config.toml
n_layer = 10
n_experts = 32
experts_per_token = 8
normalize_top_k = true
balance_loss = 0.00016
balance_bias = true
vocab_size = 9529
tie_embeddings = true
optimizer = "cautious_adamw"
beta1 = 0.95
seq_len = 512
steps = 5146
Below are experts of layer 6 (counted from 0) of a mixture-of-experts language model. Rows are named router (the router's row for the expert), down (a neuron's output weights, with its number) and show model dimensions 80-159. Each number is 128 + 24 x the weight over its row's rms, rounded and kept within 0 to 255.
After each expert's rows: "comes before" lists some tokens at least twice as common just after its tokens as in all text. This comes from a sample of Wikipedia text that the model never trained on. Tokens count by the router's weight.

# expert 28
router [124 121 107 107  89 101 141  95 123 150 145  89 151  96 106 145 132 114  99 131 146 100 128 146 167 111 138 145 136 122 135  94 186  81  81 140 161 138  89 160  70 115 133 163 111 111 108 148  90 113 122 137 119 163 112 163 119 177 138 171 105 127 169 122 147 145 117 157 101 139 124 125 155 162 168 117 127 117 142 141]
down0 [155 116 114 145 143 142 150 142 137 161 168 147 166 157 114 139  77  98 150 166 103 121 113 160 134 154 107 114 103 147 133 162 181 144 108 121 148 141 138 127 132 110 140 130 166 174 118  99 129  94 147 109 138 129 112 138 101 102 165 129 106 122 131 122 165 148 130 139 114 107  92 152 112  70 156 159 126 151 126  93]
down1 [ 87 135 114 159 105 156 120 110 120 115 126 127 145 144 147 115 115 141 122 128 137 125 143 135 155 146 158 156 113 124 133 125 164 114 138 124 153  89 159 130 117 164 137  71 148 117 129 114 112  90 146 136 131 151 111 119 147 110 144  90  88 103 122 136 170 163 115 144  73 126 107 166 107 118 140 127 145 120 137 166]
down2 [156 127 132 110 105 112 166 150 102  99  68 123 122 109  90 117 130 140 168 144 141 120 144 113 125 127 124 108 122 162 156 102 174 161 167  70 134 129 135 113  97 133 145 120 118  91 151 137 150 157 162 131 129 169 131 155 170 114 140 123 157 121 128 117 108 110 157  96 114 171  99 106 108  93 111 127 153 158 124  86]
comes before: " |", " to", " by", " ", " 0", " as"

# expert 30
router [151 108  96 128 129 151 103  99 147 109 125 121 123 123 119 157 110 133 190 122 138  79 125 139 132 116 155 127 140 158 130 121 118 115 132 138 109 132 110 149 121 130 136 111 131 128 125  99 123  92 167 165  81 142 137 149 157 125 119 154 147 149 177 161 167 129 121 142 111 122 121 110 115 161 110 149 135 145 129 111]
down0 [131 133 154 127  95 130 148 126 112 116 174 116 118 151 132 109 167 183  97 158 133 127 135 126 136 131 145 134 115 128 114 161 125 160 141 100 133 137 104 130 165 143 115 133 112 101 137 101 122 149 131 169 162 136 122  90 112 104 146 115 127  87 175 166 149 127 151 134 137 103  83 158 123 128 160 159 105 130 145  84]
down1 [137  86 136 135 101 146 120 101 119 113 144 120 139 141 123 136 175 130 131 134 135 120 164 124 101 131 101 165 137 131  98 115 161 118  99 131 106 133  94  98 111 150 158  91 120 202 112 185 132 117  76 120  79 177 102 141 118 139 122 146 146  98 144 141 173 133 118 124  82 119 162 149 155  87 137  95 129 105 127 122]
down2 [ 95 109 123 143 151 142 167 129 121 134 172 119 129 143 123 109  91 155 169 120 113 150  95 134 125 138 125 128  97 132 130 110 137 140  97 110 183 151 144 138 138 152 134 168 119 104 121 128 171 122 154 134 161  99 127 133  77 119 116 158 122  97 131 111 159 129 124 120 131 141  97 108 145  79 162  88 142 117  86 118]
comes before: " of", ".", ",", " and", " in", "s"

# expert 18
router [113  99 125  94 140 147 131 136 145 117 142 117  97  98 155 172 144 124 133 145 161 124 146  92 129 150  91 142 120  98 111  84 174 135  72 160 148 144  97 103 100 113 140 117 143 104 146 146 113 130  99 129 132 128 114 153 111 176 153 152 114 107 144 120 169 137  91 126  99  96 159 130 152 137 165 122 169 156 187  93]
down0 [144 107 154 142 133 107 100 170 110 151 152 114 117 101 162 104 157 117 129 111 118 146 110 118 125 115 108 171 131 111 142 116 126 133 106 138  95 134 122 165 119  78 124 152 125 118 137 163 143 144  73 137 109 101 110 155  87 143 141  95  86  91 145 102 110  99 157 121 110 104 138 148  99 124  84 134 134 106 115 160]
down1 [109 129 125 159 120 132 124 126 125 136  81 121 148 130 119 100 104 152 160 157 126 152 103 151 118 147 140 141 148 167 102  97  96 113 124 112 120 124  91 129 128 136 148 167 109 168 132  99 144 140 159 120  74 142 135 169 151 121 158 190 150 115 121 113 131 114 161  82 163 163 150 137 113 152 180 128 158 164 109 132]
down2 [119 146 111 116 129 139 159 174 105 121 141 128 136 105 116 136 125 134 115 164 113 147 110 119 109 164 143 160 133 130 137 100 108 146 164  78 150  83 168  76  95 139 109 131 119 152 150  92 102 128 136 119 142 156 115 114 120 120 103  97 131  72 119  89 120 132 133 169 130 128 116 131 107 161 182 160 115 156 160 142]
comes before: " the", " a", " to", " in", " by", " as"

# expert 4
router [ 99 139 106  92 112 137 155 104 153 111 138 111 107 120 121 179 155 118 143 147 130 103 117 121  93 136 129 125  97 112 122 126 105 138 115 161 106 135 127 130 136 132 171 151 144 115 130 134 102  96 150 159 104 117 136 182 167 184 122 158 111  92 137 148 157 107 117 102 123 146 190 124 142 111 140 142 129  82 169 127]
down0 [169 149 133 113 113  93 147 125 121 139 137 110 118 118  62  93 151 115 139 125 125 109 165 127 127 133 149 142 116 106 119 104 129 114 131 111 126 116 128 138 129 116 135 117 104  80 111 178 120 146 143  68 131 125 110 131 125 152 108 136 153 120 140 116 149 139 113 134 110  72 138 126 141 122 106 147 166 121 141 140]
down1 [138 147  86 144 134 101 125 152 138 110  91 161 106 114 104  85 121 175 103 160 121 120 142 149 132 111  99 157 105 113 161 105 112 138 144 135 141 118 127 104 107 138 149 146 122 181 155 127  66 178 133 144 128  99 119 135 127 155 157 144 140 149 105 168 153 141 146  96 142 154  93 142 145 120  89 128 117 144 102  98]
down2 [110 133 140 153 104 124  96 148 128 140 145 119 144 117 168 116 120 115 184  99 122 145 134 149 122 119 167 116 152 103 147  99 134 129 101 129 149 132 137  99 111 172 115 128  96 108 138 116 100 104 129 110 133 163 122 151 109 131  92 160 158 180 162 177 129 141 118 157 131 102 126 152 144 126 133 136 104 132 143 132]
comes before: " the", "\n", " a", " The", " to", " his"

# expert 13
router [107 137 117  99 114 125 128 122  88 136 123 110 148 156 117 134 127 103 132 126 126 119 108 139 169  81 128 148 121 138 132  85 169  93  65 144 103 119 127 174 107 108  99 145 108  97 106 147  92 136  81 139 167 125 130 138 160 132 107 146 149 139 209 161 135 133 112 130  76 127 134 126 113 147 154 133 143 101 127 147]
down0 [108 130 130 181 145 133 163 133 145 170 106 151 116 145 122 169 118 149 142 129 134 139 157 108 129 133 108 111 148 122 109 122 131 136 186  70 129 115 145 124 126 159 138 112 152 100 138  75 123 115 124 139  85  93 105 116 129 122 126 158  99 116 133 137 135 129 144  91 145  93 113 119 125 125 128 111 135 100 102 135]
down1 [113 132 129 140  98 114 132 106 168 116 102 103 107 169  89 126 146 130 154 105 107 101 117 101 134  82 120 151 113 117 119 129 140 127 148  83  84 117 164 129 100 146 172 106 114 132 122 169 129 114 119 135 141 124 142 153 142 132 150 121 115 131 163 162 134 116 157 150 119 111 149 127 120 123  87 151 176  91  97 135]
down2 [119  81 145 122 138 125 117 106 119 124 114 187 144 132 147 133  93 113 109 155 102 129  93 140 148 138 131 119 138  87 147 103 117  98  97 114 158 121 136 127 161 144 144 120 158 177 123 139 142 119 114 100 146 140  74 146  89 135 163 109 140 127 106 138 130 110 126 129 109 101 145 122 152 132 132 125 164 119  84 181]
comes before: " |", " ", " 0", "6", "4", "2"

# expert 22
router [104 125 115  96 107 158 151 102 143 140 139 101 142  79 140 142 156 136 151 153 154 130 163 129 136  91 149 134 158 154  88 114 128 113 106 108 113 109  89 154  92 142 171  55 151 119 117 130 109 112 132 167  94 129  99 128 130 144  93 167 126 109 168 147 170 127 118 145 140 118 145 106 131 132 129 160 106 127 108 107]
down0 [ 94 134 130 148 164 124 139 114 115 106 106 112 150 133  98 129 131 131 120 161 137 146  90 107 124 160 141 105 115 115 101 108 164 159 157 121 108 150 105 126 135 139 149 109 132 120 124 111 186 133 116 139 132 111 156 132 139 127 167 139 183 102 170 139 125 124 162 138 132 141 145 154 135  97 170 106 121 111 135 154]
down1 [136  99 102  96 128 101 182 153 142 168 123 153 120 114 130 121 149 148 158 127 138 102 117 155 120 122  81 111 116 115 147 156 138 111 119 141 158 105 114 124  99 150 183 122  80 153 161 112 142 115 149 134 127 158  98 160 165 161 168 104  86 126 124 135  89 145 166 135 152 140 135 158 119 135 160  85 146 113 140 154]
down2 [107 111 111 137  89 128  89  70 109 147 133 153 132 119 145  84 114  92 112 129 147 118 142 110  99 122 164 133 181 139 177 147 126  91 123 112 143 159 127 150 127 164 125 128 132 133 128 149 102 130 133 160 126 118 139 139 115 168 149 151 136  92 100 170 140 106 134  97 170 130 155 125 134 124 129  98 135 151 133  95]
comes before: " of", " and", " in", " to", ".", " was"

# expert 17
router [132 125 102 133  93 157 119 126 117 126 137 116 135  55  89 135 150 113 135 140 107 149 105 142 118  91 118 123  73 141 116 114 136  63 115 101 117 127 125 164 105 140  94 112 101 139 113 141 124 124 123 146 144 153 133 112 133 118 107 159 128 119 173 152 142 133 102 102  95 106 106 124 110 167 122 143 144 132 130 146]
down0 [104  80 124 126 148 148  87 139 123 105 112 131 124 149 172 124 110 130 143 118 145 103 115 145  58 157 124 113 144 108 103 117 144 101 150 153  91 147 137 147 156  89 111 114 132 119 139 142 126 110 132 135  83 141 116 117 165 143 128 161  95 145 105 129 150 117 124 134 110 151 137 135 102 159 136  97  96 106  98 146]
down1 [113  82 147 111 156 144 135 155 125 123 102 127 179 129 165 134 118 119 130 111  94 117 172 164 132 143 106  90 127 127 151 129 110  97 138 151 127 140 139 151 100 149 166 162  93 131 122 108 122 169 182  91 119 147 154 137 121 102 142 135 136 131 170 142 127 101 144 122 114  95 136 143 120 143 139 115 149 172 121 163]
down2 [131 145 117 108 137 119 136 111  99 150 145 116 147 158 100  95 183 172 165 143  87 104 113 168  84 149 126  85 119 119 117 133 153  99  98 162 131  90 118 202 143 182 132 153 121 101 118 118 145 160 119 126 134 131 164 128 133 189 189 170 107 134 136 153 145 119 110 114 132 135  97 179 150 104 148  98 122 136 160 139]
comes before: " |", " of", ".", ":", ",", ";"

# expert 1
router [ 92 129 123  92 138 105 112 134  76  99 144 102 118 118  95 146 116 139 148 121 129 137 140 118 142 102 132 124 113 133  87 158 153 139 117 133 127 126 130 161 127 123 121 124 152 115 168 102 141 141 150 161 127 125 125 141 114 139 119 137 130 143 145 117 104 138 156 134 146 118 125 102 118 175 184  95 143 119 122  86]
down0 [105  87 100  89 159  93 106 126 117 159 119 130 166 151 138  81 113 149 118 161 143 113  60 143  90 107  93 135 111  69 119 127 127 147 146 118 122 131  86 128  64 128 122 138 103 155 118 108  99  94 112 143 136 154  75 149 142 128 139 120 109  94 142 103 139 130 129 144 108 112 159 121 118 150 128 111 150 162 127 100]
down1 [134 106 138 151 122 105 141  95 110 147 155 130 124 101 157 149  68 126 110 146 120 121 106 149 118 113 128 155  89  96 176 133 142 163 132 113 144  85 131 150 132 107 124 177  96 156 118 114  97 112 171 154 119 134 172 105 163 140 118 136 120  97  97 164 143 163 180 135 124 102 106 132 127 123 137 144  85 145 102 106]
down2 [129 150 133 161  86 179 126 141  86 177 115 126 115 142 137 125 154 112 119 139  84 122 126 157 118 136 133 111  75 134  89 128 139 114 140 134 125 149 153 100 105 148 138 151 126 147 114 112 131 150 134  73 129  92 153 119 147 110 147 130 127 148 125 131 116 111 134 155 106 119  88 115  90 105  95 153 121 174  84 117]
comes before: "\n", "-", " He", " In", " It", " She"

# expert 16
router [123 119 114  78 122 150 126  88 136 104 187 119  73 107 163 188 140 111 154 152 135 141 139  86  78 148  83 137 108 116 115  83 105 166 130 165 107  84  85 125 146 151 145 121 133 121 158 143 111 152 128 146 161 131 116 129 171 158 122 126 125 103 125 159 113 149 121  97  89 152 170 109 144 156 145 117 141 136 165 136]
down0 [109 118 168 147 144 132 109 118  86 145 160  98  99 120 179 149 110 133 145 134 134 128 132 110 157 119 162 104 166 164  89 160 188 103 150 117 147 128 120 138 111 168 102 121 117 114 129  87 103 103  98 120 121 167 123 118 130 126  85 109 116 104 143  91  98 111 150 136 138 116 150 140 143 117 120 105 120 140 131 139]
down1 [111 128 110 145 139  91  96 150 108 148 162 144 149 125  97 129 145 116 108 123 157 162 116 120  74 125 139 139 152 130 158  82  99 150 110 125 124 125 147  92 148 149 136 125 121  95 134 119 116 172  74 124 118 146 133 145 123 137 118  89 123 123 119 183 111 106 121  91 137  99 140 147 122 178  97 156 157 142 104 121]
down2 [111  85 108 110 109 127 123 179 154 170 104 127 124 153  69 118 123 121 136 136 107 176 149 146 122 135 156 113 150 120 153 111 155 104 114  83  96 166 122 104  84 120 174 155 106 163 163 114 158 128 136 125 118 133 158 158 123  99 141 115 140 164 155 134 110 136 107 137 144 160 131  86 149 113 110 184 111 110 144 113]
comes before: "\n", "-", "|", "The", " The", "In"